Weights of a small mixture-of-experts language model, trained from scratch on English Wikipedia.
Training: a variant of SOAP for the experts, 228M tokens, 6952 steps.
Below are experts of layer 2 (counted from 0) of a mixture-of-experts language model. Rows are named router (the router's row for the expert), gate (a neuron's input weights, with its number), up (a neuron's input weights, with its number) and show model dimensions 0-95. Each number is 500 + 50 x the weight over its row's rms, rounded and kept within 0 to 999. Numbers have three digits each.
Before each expert's rows: "mostly gets" lists some tokens that are sent to it at least half of the time. This comes from a sample of Wikipedia text that the model never trained on.

# expert 14
mostly gets: "| Bronze", "73", "11", "61", "10", "13"
router:530580432351458442475467478594537478518559484547480471438513517457534462454485498543550407570558479516532424503531603555543558482514448506507508420511495538535461533477533478528483560490590452562435544474550476504515514581470562509464457483450465515336494454606562522498538567511470537457
gate0:488551445448568460497520514538551502534539536518510517501454491456516548500529453495527485493490527458537454538459530563505500485429373470460516572505551522462493429507483468480498588503464462549508402544457480613472502482577540464497472541487582434441533462470493480711491526448475591350
up0:582597531423468532564470518548498449512513415494510524425556579474494474538646481495500420529528504384520466512426531450493551535498433459400534532531493503481457372552540495508458508510524528536528444589478499488506445573469555501505379500441445493433543531521543477596565503536486536538
gate1:516476457556612529405577437577483535504449425468558442502427486511522468577488579541504496518559514523495527417442511589439475514495402497473608565414447511538501447529528496500505472526591474508442448490582455542494401474505485486417423587567452483512450476543495470437569550514442489505
up1:478422444598517553520535473548469520522442383533562483465405543579526495499535596526506530402539558519489470425447499589393516524463441554534600535505467489514477434508597525587488501489532502544560425476548484471508475371445423496436489513536473493523497597489454547467528538460473497510
gate2:406566494555446441496442536517447560492551349550479489476443579454462571497490445493550457416520413494501472507449468454516505492527446598533510481572485451474592413461552460526550562562544511538536445452516531578511516504531580553592397490555561437508507494468554489463477554448549538501
up2:578400514581541511601534462438519569418519463484482424513489470483529465481496459520566572518567531443540488444436464481392377475549483516507434482469493467456502566464413493575514464429550500543563554431472526506455491359518496481467539445550478615493504497443582513504512447515530470545
gate3:515517527475448447561541528496469570594541430469548473550463428548431483517517452486498504479543535497513521544516419478493416537594469518420523456547486552563498469479468539529481504387477531543435585371452461459520411470494450481559577430457361532517498394435493521525576460496527546528
up3:527503483468465495484463547612385513470521544470509493550546499496407506551435490434436530501481587457491556499571565414542460620537441443570441460494534527487454499510484453444471483513515598458531533406530426510501568419548509478546469527469443503506549605490491416390585531493540492547
gate4:526548447502494512483489508448520475541511458559458516385495487440518538507547552464488454478517435577620462578521430555500598442430402561532480375544452605463425517486456484539456506516401498480480441488506538533473423495581533439546509540467490370566482480474492558498446527549466547503
up4:504522484486540505491465552497454503565509520592555531488469477502566521460514467585445507492474442491582479516543535490528604479458464467492535489581554497488468499439576502525561528401413485596488497440377498522473426399516667503563465478510514390550499526497517581516494580438438499440
gate5:478440453512481508488466508597485434397506505445472523530610557522520533478557564503443527670474506494545559480549479495516487516483490426522450489536491556490482549473520581589629518447458470530536520394544531534412501419502496503513501394619490586498492525487522568463489452517471507437
up5:429431555529478540531588548477547443413415530405453559502519486612464528553524561387476484469553391466529519513504502466377532581484594433467448444524444468525578563480475499575534539463461508532496565490511532495514518462540529432435500447557466495482439521474467517543491456509511610477
gate6:446538494467491562526503550481501454461508455535503545512471355594512483401484544425423546507527511463423563507498544471556445483531416472505481472474459442497490570446467494515517528459517447426537506541484539525437560408483483579523555470552440566584612561574507526423564597455451498417
up6:495501518535486493552540572466410494576580506499551448638422470558532421481423550428391515413518450503515586485575440473600485545598473518506547452488502463539505531431464544531432571476532493504483495518521554462502501480529524495565511513416479483483557517515501535504525626384494547454
gate7:439485541441435464529423426596526546447487456540570553496527529436536534413501485556558611488442468448427501540466481489463527453579546483522504476410582552562625462436591449498532495486510457549589483474456470517463488505466446537476436552484485516523466401513483482567441550539468589446
up7:537449554462491509448479486487547516477540504556542531450514444423478518530480545441506400532472553485549522497499505495437414525487475484501487611441491556527590456525513500510593550570476607540426532426553477569475488403502428550541448497402425451461393489430472546564621540471561505474
gate8:422454527513603520501413527493577520546525395416572471554459441494470475507539480515466521483452489506612467479446489442523607421469453496591575414559483466543436496489525509506418521425580501455456588513552531450417501542407559478532515515486579485473451460462517553470452473524455486567
up8:446481595431595508453426581521598536540528475455519471510446471503444500486518520505491511484468478529574474487421476463536609487503387480603538392581540483522521489425619522448490537481558468485455625477514539455413485539449603477516534468513557527417435477475474523465492510510486483478
gate9:434589563588525475631500512503428570522475472479473542471503413474507489428542517462560513429568502497467524521541514534505453576518545488506569439484502548528456461441478411521496428483546458485592524514516491466414499488480569518502494545486448514562542577465490544497600654495531522360
up9:436544570448524463541537507538634537494404484469432493500474494596532430584458601537597409541513513448454460497418440485565512463487508530476482536430486532558455484524552587450491412472477498469499551523482489541514584531431427498559569467516467553536545449567532478521602478466518465568
gate10:564532430451456474532433539496432541459472468558454552566488531504547447353484469494511538468509505484444493442487554468524551424510381584501532530589501424544397510540535583453497491480509560539579437582435531590505527481537539457529469462481400523530562468502542534434497561592498507535
up10:458530438448447481520417559459473567581483469538570495443531589500503442358478429553478510498519500523432539448454546515518485447522515500471579542537526494518420447464483479540434459531476526507544512585460636581487566626527547558485548526501423535564442434527532495550555524520428480457
gate11:523491430448503515489498494460518546505629524588500479526526608456551573415570538489641498483528468618408471490455599567557489529561446515440519510472456544543497494515461468452549498501491509469493391541477513541500457573510515553546482498420552425467453524415538539441454448527463444450
up11:565570526489482506500404484482550515537548500480507517469572577477582422546543434427525483475550569604411525442523555610475527485523413551461516509433485490567563407459426465495491422398451479457479495486509582415483498476523595563504511447450536495545492519430451476584485506428538515513
gate12:552568530517452485558546479450386596552423477473514539472514461449549449556456435498524495489545476546471553519502474565508429483504456543376525537498530502527496445535439431523462381446539479537508558499476517497518493578354579486569488572501549536533511469525537471493441451582411600464
up12:596555542505421478559514448519443501559400514482531548432466509401507502546518366527556506507495511601492542537554486571463474479535520493466512542489531562551518371489499461496593415522492512547528457524517542474479455599436588433474432578508558465551449458564555455494544450519545566485
gate13:630492537508471422511428461415527518545531469511554448545494452520508535561459518516413421513432563392494503447510492448483556442548479515448497526517442484546500458460519552529493448512552520519500425436487375500500504424537497538594405522556403502449562495593469447523583483556438573532
up13:361505459580399592474506509470511498513585502486531489528552493508553497545508393546527536555525515517447499506425462512515549503451581492490524530511531581523517559597476555581491495518515491559561534397480454485468517544398498455491553426494504404377435429492456548488543452403537468492
gate14:477512479541546501516445513526550503537450451500479555376450415494538563589493499442460473501516605510488450558532512546402542450502475552560522545413524524490504516506616542547487567498472522500427507386465477512585484391509419437644493458482514439549495429426482448453512459512519493480
up14:531449404553530420606433505493592510583531387564491534450477478591564563536441489511519405505563567535522515564484509600505444522471537464482502530469536575466509515473516433457459543456492533595483555404476551503507475426525480385575476503528513490454481438517445451515452417512501533534
gate15:476499387467505470440416564519567516501489490421476501487422493530445534479557482506487476446579534400434513521532415426499599602508468521528527412476541503516567562490475563532569481477466397521488616526558573507554537402488530519548540571547537547476495472382452488564525510495528506471
up15:519499512491550417501574502508586394504506522510455515387603521528430541478581527451514438540424516565475510447470486559480541433469584502446506401461378450561408441511456429443435508487492502525452569570513527522484522490565561523432477526465494535522495432625502529484443545489510459477
gate16:487532430491477538604487403532441381516619500478506450484555571500460493490584469430580457526546494425484466517566505455460440538506382472479494415500437503527455492547491505442491525433474472499573467412555395472411544477463607511506524483514483478438492529517612494521538451466531471497
up16:472454399526472574500535517511533421511558508514446494468513517405460526473508441519521433501512543496522459482590553581552459440489415452452480390441498443442488517571458540443538517461457464459603467459546541560422490487480594505435556481520542520402433582615535503487443485401506525531
gate17:489567453537519429601586427511422470489518430429505442441506518521508470502534410499551504549508411490500587487513447505439578527534493454551509578457365466453452538515561500525454505549541576502450539607401503513523584430500486441560521555559513502483446455516523477566455413507538464450
up17:444512549500569471613515477507511473551522413509441631422469473541504499467422483478503517421517394464481525518572525507410553496491452541556499510462525474555531390468549575566391567483514470497531521540435527544490565414464501522523537562391420576555489532536544460523508533483523536430
gate18:494461542545514526537470589489486448563552563560473441517407478516457567482513524544445433443402591573524632582409599444559453491524378447565498553499461492511426459525521492459440522485546522528515550482509439513510521544485506479442484480513527456445441493461457435505535562397571512528
up18:517453486586462522429607404462573525510431395493570463446412526474499459501461492582488507482511500467513529492452437470496539478516527502383449416517493531513566526430487429577463469457503532557492485600510547444396502410509609465449453485510521530504508539482525442502592529578528420474
gate19:481463597419545449553493523480441521565443501466527470455480530511517538490465493513512508575485420542545458409581415533619570457492558445552498557520506546562508440533467482608535597471554490554486454548510471524534471408522384435434491452471467504433568504478571455499420483577505523441
up19:549468440515565476564584467491660526471491493474473417498531525559612599439546533474475537508415548520491583504497434558579509445482506487549457502506432493428458475534456456490473424520474492544507524519476584434388641493528515566516574487544468521540408523448458501494500505504472516472
gate20:566495528549466463440546454475482554592456502481530508607591451498524436506515512416504417500453503475415448501520519508533509467456446495521536454537561504475485438481487463411420527482558499466361444551462556447576514540606610449502574448577457455483548493529492475598593498525462523501
up20:432519490601497532554462576504577506508469441487522548474498434557580396494515494451455409466547564603493401587445477434532516489543469465549566482618517486599437493445514495457470512538439398470423496533502547493498464501488529429460476409598558517472505487495470561567540511470481527531
gate21:475495520487478530351455566467481469548450413442536566520506545517503549500491443518437543522519364456447383449440496571556468502482513481494624403598509543565500522477569503514475480477567521554506574405534524502499493527426521554485538476484489433462454517490549530457499490595455560439
up21:546551556453499511432447573553528448486447524503445534445535536414537554474479605529453505546434512567449475518547550535569565502485418461489574394599471550596532574489498447466437525568507449538522531420511546477514484532511434451467511463445457414434481402569499486403514514516478475427
gate22:439516481529399517488465455483515476548510458428488494533515472458513574528484485492515599457485491563494520525534480603509536511486433507483452573595488511464491522487374496533524462481504637578447568418556516571446473541476458528470570502533506520562444439522568378474577376439529573503
up22:414524451535485478516548506530479425468504560398446501504467493496487532570437519585489570461462491533442493468482543536594518565523400514507388557599546519421568624552497404536489520480477613595468461423526486505463534539504443507404535494549510431473452451484525465506506468470545461455

# expert 4
mostly gets: " km^{", "- •", " capital", "/km^{", " census", " local"
router:473473496481450484490523452647561504417556587484468484552468463410519512522538465511537442502526495444509394368474527504575548554473548492532441430475476622494467575505496575566435506517619540501493462474548491450572539513464506532500455509498527540402530481451457522531458513524422543592
gate0:557520574515456397478518447501505376489547521430489532522428492476530570454451531375407447455480465547487488464485589581570495512522532482554493496505478423558555547460497533473421504508525431479543437533484504512467393343531561465530445526508540512437489485506517482574534429563514473433
up0:550450549507489489593448476578554469535560480630559498495481519471520471496489508543570551463457550488464591372509556499618489562427469386570525558576495521519550501548514492464513528507459426491557408468436479492481490451429595549534440478497473467441514434513438573475540479556514460469
gate1:502437455415478467464562569509506550525441553464486522429523455409437443441419470469505462437531455523541562400490436405607511535593472497600467536495490509480527558425444432596489476443478525485566556433432476622559454487558524596523459484494520513500514518484509498498523449501479451557
up1:516525477533516505449514428417532437562512531493544600526559480543472622445438578432438483579556572500521495537511508593467499474430591594417487371542507561486424484559499579510485493507479499541533497498543441458522550574444520520533536509497409417475502457469581489425490498433524495475
gate2:556509562492550544519579498579414485541576470438450592445528452482540482518472516582546410564561497507577495530416501505533464462546496607463512530549554564407497558514468449558505557405526537439566515478462533456482420532489472451481492447496529558443451461564430578497441438429484447564
up2:486400434559437440507497462414598506470405456476465454608490459433468540492415471446512483529460521420534523592505559488462533461486531568541461482471575496578514474492498471498411515444407475592511514530486469475509506453556473458547485556491535357536495527565580565506448506432514562545
gate3:485471492539429463565514577476529432515483507533491429523532459465495448600522584554509531393543539452510540505518578453563601442441554594544544488596437472460560620410483426493454582541509483562518564517461506416478457543491531472497458514525460449491458437428533469455509474520486533406
up3:513472546630504431556438554576455510457441516472486489530527517472494498616549578503499511489533552437540503593468549547472492527373489488534524436490528521482537526452560558539443542554519489471509478590472481390414493497421601531534499528558504519441438397482466409493462496536456456409
gate4:427498498558526513516517451460486448495567416562482427559529449443606547420485504460385470378557525559459485428474536472496414558536474442522446405529452562462485546494490497399422473544530494471461538536564534575514582553448469496473554511510500458524519469481497483475518424541513495634
up4:463537406488473417595513475489493530525480542462539468488563464522483444599509538580594551573435431447494536526626535463511498444477523497532556536489529428553518433489529494525519482473506533507433529481438520410536355452518501459532362482496520559501527557498536519524508508396465602458
gate5:520527514534448451509449486516426424424535552464423526435521522614513446484551498453487585624468514627481476451563400480507514494467634479531488534501493518548497541462466535398558424470491564465540544550486432541476539544482544556507483498510479595439541487544593540484478502520518499595
up5:520453546479491536514567408469579531495464491494455426573507523368515551506460554475468445458556500492518444526339578538489449508531463446547513588434458534481428472545520448554514510511550433523429509487564540481460553520544534474500516523549520565486499474386498628496543423424437479540
gate6:512507503505377430385487493514453492488492505532535571430576497425470469470500529520491401513502548439496449566420484522488525507473579462581533481634472486389466469536507513468519563442456445473539477491555433459520505526497552340511406550478499549482522567534463527531472545587469449531
up6:500559489410469402462471587480472493465440458449546511457491577462413481495525537563558457476488491559523547449466477604517526415489509455567609457573479417400447514541525517591566499456480440487491438428582486517480503541534482444531503556497515510467432500573491435505425627563518501494
gate7:547566414565439540570527446500433506435566519507559490492548552490508495379457472487570474503429450479557548496465462422436492558490508492546378427519495544531496533510499545484590447407514497456582468410506478502494613472483488521586456539495599476542408520434526479580509573479501500533
up7:474424508494498514511483480558608491591564359532440528456565480530511448568474583505497455472498558493447499522565561550550500489451471595520468535535586500492457501562493527446555554565536446452551576531437472581429519486486552467483449501482490482395636511493445450510510456438500582441
gate8:470454619519434437469474467609526479497518598494523480456495489496509509535504486551441485487475545457523496483432577465552507522441542464550410426578404483502382482475480536561450542496634465478531482441495417468459545446531504496561517531474515482484652508439516411443589515487473511525
up8:493457579526435521509519481580578572518481562483593522447510514540558510565494493510459509428455487551586422450449558458639573481515519512575452468546554488518394458446577451548512556486488473481537482433563434505489446427480562448528419544519534477534591556454519430462513579440506492461
gate9:469420475536496548424473444600459513469509552585475477607547528514554516514441476488497561473526510479482467471437419547481471496533480581460578535414464568461458504533478525480502473552578482479502496547408482458532494503581429423384521427573578494443498443482381569535481518427457464579
up9:555505478593573570596540501538526488577546562519518390512505527460544477475399431514474604496551474533445502543464529541491472509553506526537557477477503433484522475455398489528492489464528475491477442505496420451408593495521475443479526495571509463435566419574359529532519416474416461461
gate10:529538458486500559585465526572492488574565461474570543503525591459492454532480512537446418590515486482474468476596570496514517532441562568440518472460457494507611539507502428520551526354501441610367571425493518470583450478497512504526505493534468501446436492485514513462567496424555522456
up10:478527552413536500471542527538503474457412454554462549495503451510553512445413468482435582455582404513562554457426523466531460451527535480541454474482621490505456458482510541411446501542525570490531544487474515502500465597514487474387511549557557526601384512520434507475468565574411548547
gate11:407518579501443497515527410560393454472551510484482485521518536482561483537493520544498528502484503467439559673545426532509502501448494479517536472466462534533370495474462504447494509524548498553450470497419527438524582571509479552552495468569449645485518492445454471387464483476532403476
up11:464510591507510520505512482575483510512492442470536533458432457404470450517505526621462516526559601504421489509495463569548420524505559504432504507498484569410455419479450480557425581579569512529400524520460513515426421544493459477394413563538522488438423462548524475404480524464528496521
gate12:519389455520496464495495506449533570530474571524501421428509431464595486491555544511468522471518568592430473474458550522485579408450440486544511492477520485646463473548523480437535482516485461557541469452518522436476570507467577457575561508514507527360522431602549505554463430469551511458
up12:462595485506462517539393509503518448520497472502495495483613502531416502578431527518497555531517503507481434475493439470611553450522616567476420429461476521406563568493485443536376461488579417544597509489454478466451468523393502510521434518519491503487539498541489520504484434573401479500
gate13:516533430524494416467541551479531509547461538527507553465548488455509534517470506543500605471505538424537440527460600493439542345463529543466422446531558638506487535473450554544483438484435489495494407330485466475435483454541548475580449516515481494426535482484547517464534502556544520517
up13:496505537532493429487562394463464431498526557499567489489504612545548545480465490446437399428463486451539460525504381520541452577517495562404577555530509468498571582450423446507429501470509507514571512516513471510503525496510610486503482448465581472580535466551545427538552615542526495545
gate14:447452589565417436549420558545536521463542462438484543513569447453485552449466454523500456411572520556551430477473561511507609503452579557501470505429510526469495475401409524527473519585517393567527452444591508442504440475518515538466554498523477483496555533526488505550469565447559538594
up14:439403518618428414514486511482501515527494470503402518483603489445443439510460480476513491486432534534528466543526484547593546470501570568551584458505589499435472465454415573566502487501496502461573593490586560435483431487501520575500503467513396510570542492512547473523459441417578495524
gate15:575564525532517494522637576438487518524452558508353444454487507554418496584540580437565482480485415555537621468567568493490432587540483519520541491571505406491563489470491488468531496515575548460511524543463491544543552533518464485467541446474468522516463548445528472414416521519490552483
up15:614587485481488455478651483473525527518415421514457451423491486540427445526554477525505486553446482556543519530531489439480487522469477454579532450526516495445603485459516638447521514515614474551562481485465479536511442526535497486584440467497513561473462487431538459495393475512557477598
gate16:420489470582465423483462440485555470590415464471542520509481500579466423540497459517496412393556541479559476504452470539438489594504471528534490533527478516500443559366524528520457367476523591419509499523513558481568526505510525546560517551474546482561452484408519618475515454460517459468
up16:498513494481495527506533456519563527565484484416551535568475506544509521568421419607528391444582470427470478521549463531478504501498502515488569458461417464421400548406562486520431528354528489484633516514456531459509444483533494485523463447504541469493573493466549487395575438515496503534
gate17:455483533537564478545449478596455530585489511559538529568463541491536498477448525556434495485486429486490461430478526385498565478392433561540487537571457585473531560478471441472541497682503497500520569542519587430511508561446566511471561566567600489450512444536500470522521530504519521489
up17:492562434340489505436473577475456473470496450426480487443570492497509509532437479442493394510545437486495469545460580377552475406526514552569506486562459567536425478454452449505538511472504469576461529488490601508439523449485529449549526451515424459560401559483517505497556454572500447504
gate18:511452586520554524483530503458521596380492464507468583529536453550437436464552490450520448537541538405553492510522444458467474485511461578519536432517447517471506473428488462453516548465513596611611539479502403526460564501477570398431542478503487510487436413439456431533525491561543488572
up18:553498472475600460543531473577498581511530488498571493601440437577489519576504489518425534479490530484568544547462444472506486462533528482446530417452591475464520555495445519419497551479466449585440517490464456489526475563487517470504443534516450571633483526594495463422535411502634568459
gate19:515545501455468480504524519438506579369394556501490419595467530531477499538566571504522542453500424539471520490522542456522547579562468500443550461456441515460525608403485518551436443483599530423482501424508600483538484483486551493487503521512522488506524535526573561508493455435537462652
up19:466487526514554551556455476607440443573521414478463530460550486478527541491379437572487495494570546523535493482521508562457449442474460482537480547487541461511552444603548568419533578515392486633550459512562486523433503438492436502487495466437446503501510545554437481561498555573573534429
gate20:533574555476501459547495525619534556524478462542588462386498457482439488548396505545452509448452524461515594442557509482491563472484515523457431393507527576422450525517519544571441431543530447510521560472439382518532453488512389462512510463479490486524450539457560589538470484543518425535
up20:499467430545586572445488455424474550584462547626431488583500471495470497460565481447449457477515506492516555472500527558523526501591508560525585561600504599489513478472456435525485516500467563539470492435442510397470534554508495493442465534509540477592527532520432544475642409475517556497
gate21:475472491526442480515475397547587566544481502485508552576395501468494561471511530591542499472451474493571578478474507488555452523496431538567540572511497449546465403459545424402552548503496539406539558470527462507451532410432544558479505379473506456575523536528536462565539488531603487561
up21:430569444542520479502499542520430507460508585471472462462471487526547502574417499473538545523576545568511433409539549400592445529574602486477414432474494549506548588516535464557479425461481457596504436491503475499631461471516537534521480597494479518490445501444540543476462526548547481595
gate22:570558421607451562526455412462367466480539479549476536518463376486539464546431479496563482472515455530499530455463458556533464475543533450523426514520581444436557431549493497507580536486587458413531466491547564537601505477510461542470438502507560534483631495499479477450504459508446466526
up22:490570592537479492436480476497478537472573493524516477500496506482438439665575448497461512525451451490505513502495491504504525606375536454504475548519482556544543396320506467502492446480555528460561460493499509568546442450495596527464538531516500570532529574475456431486484587454498550491

# expert 20
mostly gets: " |", " |  |", ") |", "|", " |  |  |", "% |"
router:508538373501401460498477515565467601511471612546362480537360539511481473465491475547541461548550543469520464535527596563576526502501444522509413402511477503532469586470473550536498454430487562505526536481582480544496495533417480502425415522565444460513492500484524474530489510549459470478
gate0:520469519563496590504523476491518567492619528584464437551567584403488518553504503523475532490438474409454450483568475491553458517623540468543643468454409493540470501517467467477489496462534515525549414514514589484495513560464544440475478501487443591551435455509462475461459547384495554529
up0:539560507481516421501437577482420499531503494421589526476508501565498506544437484470589426381515527580560562509524535537497352477382483478516477442546513474554442431476480491539447595444499433472488562557469574545479457437572439488526511508487566519522531519553445511491507572568450554509
gate1:471405427553570442453443541496583443511477502446475525456532509546528433511494440531538469494529485618529517497419572545625531441565503566512501456497553473520506562467580449484493455441551461468447470504482534518486571581444483517548486491485410467593524433422475629438576457465492461495
up1:509567478479558469405465549503497382450560442498426530572539534506515477433472509532454432505524494565491527621434437528475591566527487594478570528494469602468431482414432526534478497529526559491527563504497525388483534509487601444502468573430527516484568445498491524556546542541441437527
gate2:429381605554482489484537431466592529586504524516444522535404441424529440516460486504403432504554486562495405518496548411551526456525416418529560479511522475501492480406502535549527435531506478549518474463565556457499520535607469497436547556524500556504442463456580467468524472465484545431
up2:515416571565482429492517498523526505533507510541459528472477588495512498553509545500484376512508613523463478474515489481558521498481434459610406465472537501442403422482617472551541513519457407587532601480493521499541512485564457440465591597555514521443430555459451510489515524442480570453
gate3:468536468641479519535447406566450559484465543552508514542485519428555505385546461498491425539469538493414570433599527470536489521451472425484512587446529546493444520512417626551502428459474452440543493474508494511451531436486548512498470480548446611453460463451554521490412533520504503551
up3:610506478479474543415526528508447506507497561475503597497461461384523546534554449456469510524571487569458594452475443501536562531573446485497503596472528461536473474518430561561575413527492504493425532466463433446420494513404573546398495516552491597512397550462494447484478482519550467462
gate4:521411572497520429490450524479469512533567548446484498528399579530508502548516438524567532526495515461522430490532625496455501539459409532470589556476579482505476507522464540519520580526498593478458464555578512477530392529454462462427597505500430480454533439556533626506497480591473584519
up4:407520552607492439536468514518568529500541555396488484440470478474492461543573445387496522495497499435457449571421486489337565465495511435484553435474450447526528450467493574476452529546533527566461460552527498548544445590500516466512521567526426458529449505537484576494420520548520565564
gate5:493423414548537474451498505442501533606472499527424541449567481591498547442471561456505612431537540483510473571517533550540512535518518457498470570413488557513500569492459529552477444436524476497526396466435564554573564514511521626511531473522448500569418553570547421537445463536559512545
up5:472450424553471562440509462397413506563478502512532534500464476559519494436402498463467535531542546542420485367492505590571488552567434545521521512464594465535465543551489516481491522475472506586546511516401474471556494407494533594441481514548473592472416507453531505465432455486437588528
gate6:537348515517548468532466501460529547493496505424519581455562491529487500455530596452462502439512570417498489468516535538500442479434516441561557499502503547519510515414497551507393510558547531595517550450500378613571432397448505557564575515569565517510480512470470502474534552502536555477
up6:542512500497549514505584523525472439500491553498485517532598492472437494519574542491455517504516441569521331591518441475563446444530538500518409606515540481591539522372443494539522439546519477540499593431510461446551534471530484492525515441482458522443443543436534467559599453511571546516
gate7:541440456572615482526431511545465471486560463468474536486417479477525436534469465530533433450523583430500529539382544508515516426500372475431500581503490572479500446480515418564449450456490559573474466518432457509494522564475607543499566467508506456476507476512486549503614605546508573480
up7:544530507436568533495403498392582481456558464451520486503573444599527466474427521465442475520400483418476569489514552482514471505520547461504510522413595548518507486528515514488456586509470462472453512473508497584534612446533534470482499472537566429548538561523381378426560497537503483553
gate8:464424469443524509508533544489402430436510508568547497481530539591450507495532401526562558523520530502550445491471425528545427521464522529557544560412550499450479499579604487534411491499481540511551420410531457546512528453514576610447589589408479549441511526471491515475411481470501464538
up8:534544564493525512577448468529574576498469562489510534456411506429576506475427540570518466461431599579439514447474544520469454471621463503473492531519440500549448418420403519460512487432511571515463542427494488420411472489470525476448531463492492473540512516547495510490516528583353450558
gate9:373556532497481478510512481531515505555508510527348464588500549417505528442559528473503355470440478590468541476569533494457525531457444493547476508515444557483438415474456562556458608466536514353538558469474493585505443452478439466509520447559443497467463488497545492543518483488523475495
up9:471484573551488501545401448499525471519533452558442536583563516495522516438589539528463457555476551521497515504542551471531501462428530481545485549556515599402455501410448496517533535509506528442531590459533473659475464423594484460461533418521565564471420485446469589513444444503438485544
gate10:583507526500467554480464466674516524476480417561463429449464472493464536439508403482544526485509540487473552452544478552539488497491535427504463475565514531426463509510483473563524580558501515460570488490453471392465542570568465523528517432496513475502507471460547384506424354565445513583
up10:424391447493525488500452535565534572477459538404575503503462480587574470491492527504454450464581515478536431433520566433557499496573522505449601496497532518477484607484443478514485432538584517414439444484495561553425514456418547477482462559423496551515429456495392575488515479434470523499
gate11:502552481521527632462398511439402466524456482468569509479491414581520552497460397531463495488508461468600566525460452541556554573475465520471449467528470583427553446456501482572470485407432572509529510486437523495540468487475506551460512511508528482537447511474538505430554590596560502615
up11:513481421483528624535431511401415465540492559486553499505480470553470575479433457533437481537525487472519513583500493570603542533418471490592433468522486535412586511439510488549462509439515563504539494473464489510493471477450505523436517490520477386527511464428525460450567616568575524605
gate12:470519594493491483589533416512535488485470479585524516466483519412469514480519598441519476513472500439432581433587472567479505460451485540492545506484498565581400505501499526492436537533504425486585561519447564447509508476496603425556516473452598580558522502557451502540521534410595604479
up12:581488558445587510535462419524546427543597480560460450432596443540507491466471569560456520459513496479516461495399505507557476518452514464539435493492457533575502461525449429488519521511451475406478541538561493546480571515500518441559457535540382417495588441496529607559517489426435540432
gate13:509459486523437441491483486468532512355462517519544521501560553513481472504531590494635504513491570448532444521507552483435434445509594518493441381530566486576545446461485514511495447493551439501489501581494485535575452439522480524542410463516519522504501571395552537527394513580402446473
up13:511466518496510503568545624514580550498518500634502411549497475441460508424364510400456511596509511528500497483463498531539544519496484493528483593520490446534401472466412591447429562535464532556543436528488599481454515482560547498449504511503411564533504461427561478531481460465499455479
gate14:547497421442501447488514530492471556415611428472514426546526484492467468528521550569440450500527486470560520534558545515468354506536504521530517488521477375468462522431572495501487490484515562382553546453473509534459575479513471546589542470518536398466468564392442506531523594570553480501
up14:439444486537517555501526379485647434525461596574490482521514515579448511535466545435573574545439508486468418529468430487502642434447478420487500529450500576468518480433467492462516462570562436575516487527523481441476481506490466485401540517508475593539466512523583509492513460444528501537
gate15:550494494558482480446465477549554527497593442466507465439471497561459508567531380461548502492643454503475440578564432499438481630459439477373498541472529496506546466492569504487535505472484507507539527538503510511512529530444483389526526493426553608474411497450431408485464480558457504471
up15:530480480568538481486477486532560580503559427477517500423561479509412523581513366409526516505624439486464499544531442490467505609433531555425473524500511520538474451518582493460494568473501470465482566503546532474561569537465535403459479469432479485414477491392443442471590490508510469421
gate16:529548475484407529494454504597525481463515541536573375479499565471484574458530510524554416510558506484450517429461469482492404523457448484453426440496487485488452476591496556474557552475413527421574495474557500582548550479439567470541615509588506504534507433504543569562452536541410463551
up16:438485527460477476516487472499534417544592439506441521530472497478499534649528508533456452466509522458476475528530510487539513591504479514497509458470428549440471441445460578473506482480578522572453525444418544286443445577560434486513539487418464496464445491536516484485601549461512457472
gate17:420472497409501598527454543517489461484492425469557500585478457535500467572532557490542557543522588500447483510492463605550574414516471444487568506457573445409506537542561430517480556586534470457469532474500491587497557482437494503481430410506518531517521486560619510467551536564473589416
up17:467522519563469547528480494494464546466371460445532483503440450500431420479517525447452475465522518521549506558433530553492491512443555508480488542465584425433431519493464473508509406606457573519405508499497481549542555440476434517684533431512582493515454541562456422424508465483544465530
gate18:575489578516510464477493475488536459403532616498504481432559528454516538500482471511522543485458510587455453519424453536463607442581550558518402511501471634511473460477484490508498406468611508532485489412458580456465561527486521476523496446442460438520574424526550607548515487528498418482
up18:527522540565592462454449398527575502432467418429534475500572460457575491495506500543597492539482548482550475516546498501547534458552582530533507443557425574504532505501464429523532468545583434484493523445478600474495528621407529509575599520473552552525523497530479594464547546527443468428
gate19:459507511458515433510468430582588578495424462438502460500482530553445427508514544416475543600451525433475423515408607531496583402500506530519460551533531465513491490501522474489395505526505468487434579524431441592531495439579434504512504456612468476543472474488527480458534553474503565409
up19:427503518463508454482488446549572563490444489448475443478470534573497405557506539392495514593425545452522463460369620553494567418496519521522475544548482481493477435508536483485382499509514506495422541549439466569568491417576421522529475483594488503566505495459523441479522555463531546437
gate20:447506441523503644485475522450444503496540548485391422508465498577586555507368490552534517494553515519465509475528493553526421482525409476430373476482437487403556530442477484576493495438523571576537459424516529571545498477556403458470547451543500460489514527531495498480462485449560490549
up20:564444480428494374537563448561553553521435530482571564513478580526442446504597535503470421568503509417528499541552484442457581464503539530524625450555545495579462498607488533447499496537512454416514485555527422464480469495467568546486432565476499534531519451477552498481466517570414556461
gate21:596514538375486505504512508467507428514512493526500556480494485391456531550594489486509455461373577500456439557547401481539469549524444518510600455517484535590511451483419470455454431523454462527503555588543461464507503547559484515500505530608598526551443568521514429441431448456497500479
up21:548528536432497556560499494567504486398520535484485415542517518434498585573589474416487507474556517414530452501522451456440480511542495463506632477481507505535456497520456500407452452577516442468494641508584424531463514516538513570512495474626569495553475480488598507483454450451507559543
gate22:503536521531682411415441465514561512489568489473409605519538475540486474524521443530450555496477449537545502534483540515468557512523433579555476555492477397517464492509508497479468422535443472421466544414525499466559478589463441533563512468449554523569458466511453495485537633485459522553
up22:472487390454471596576506559461449479561528493470534505507487442495409489545434647533461455478523618489505522552501534423548518540386517436494507436481531599504466525516495526527455585530503465507519520551465503559526611433535544548379472492525474523481505476459511475521587550541530530580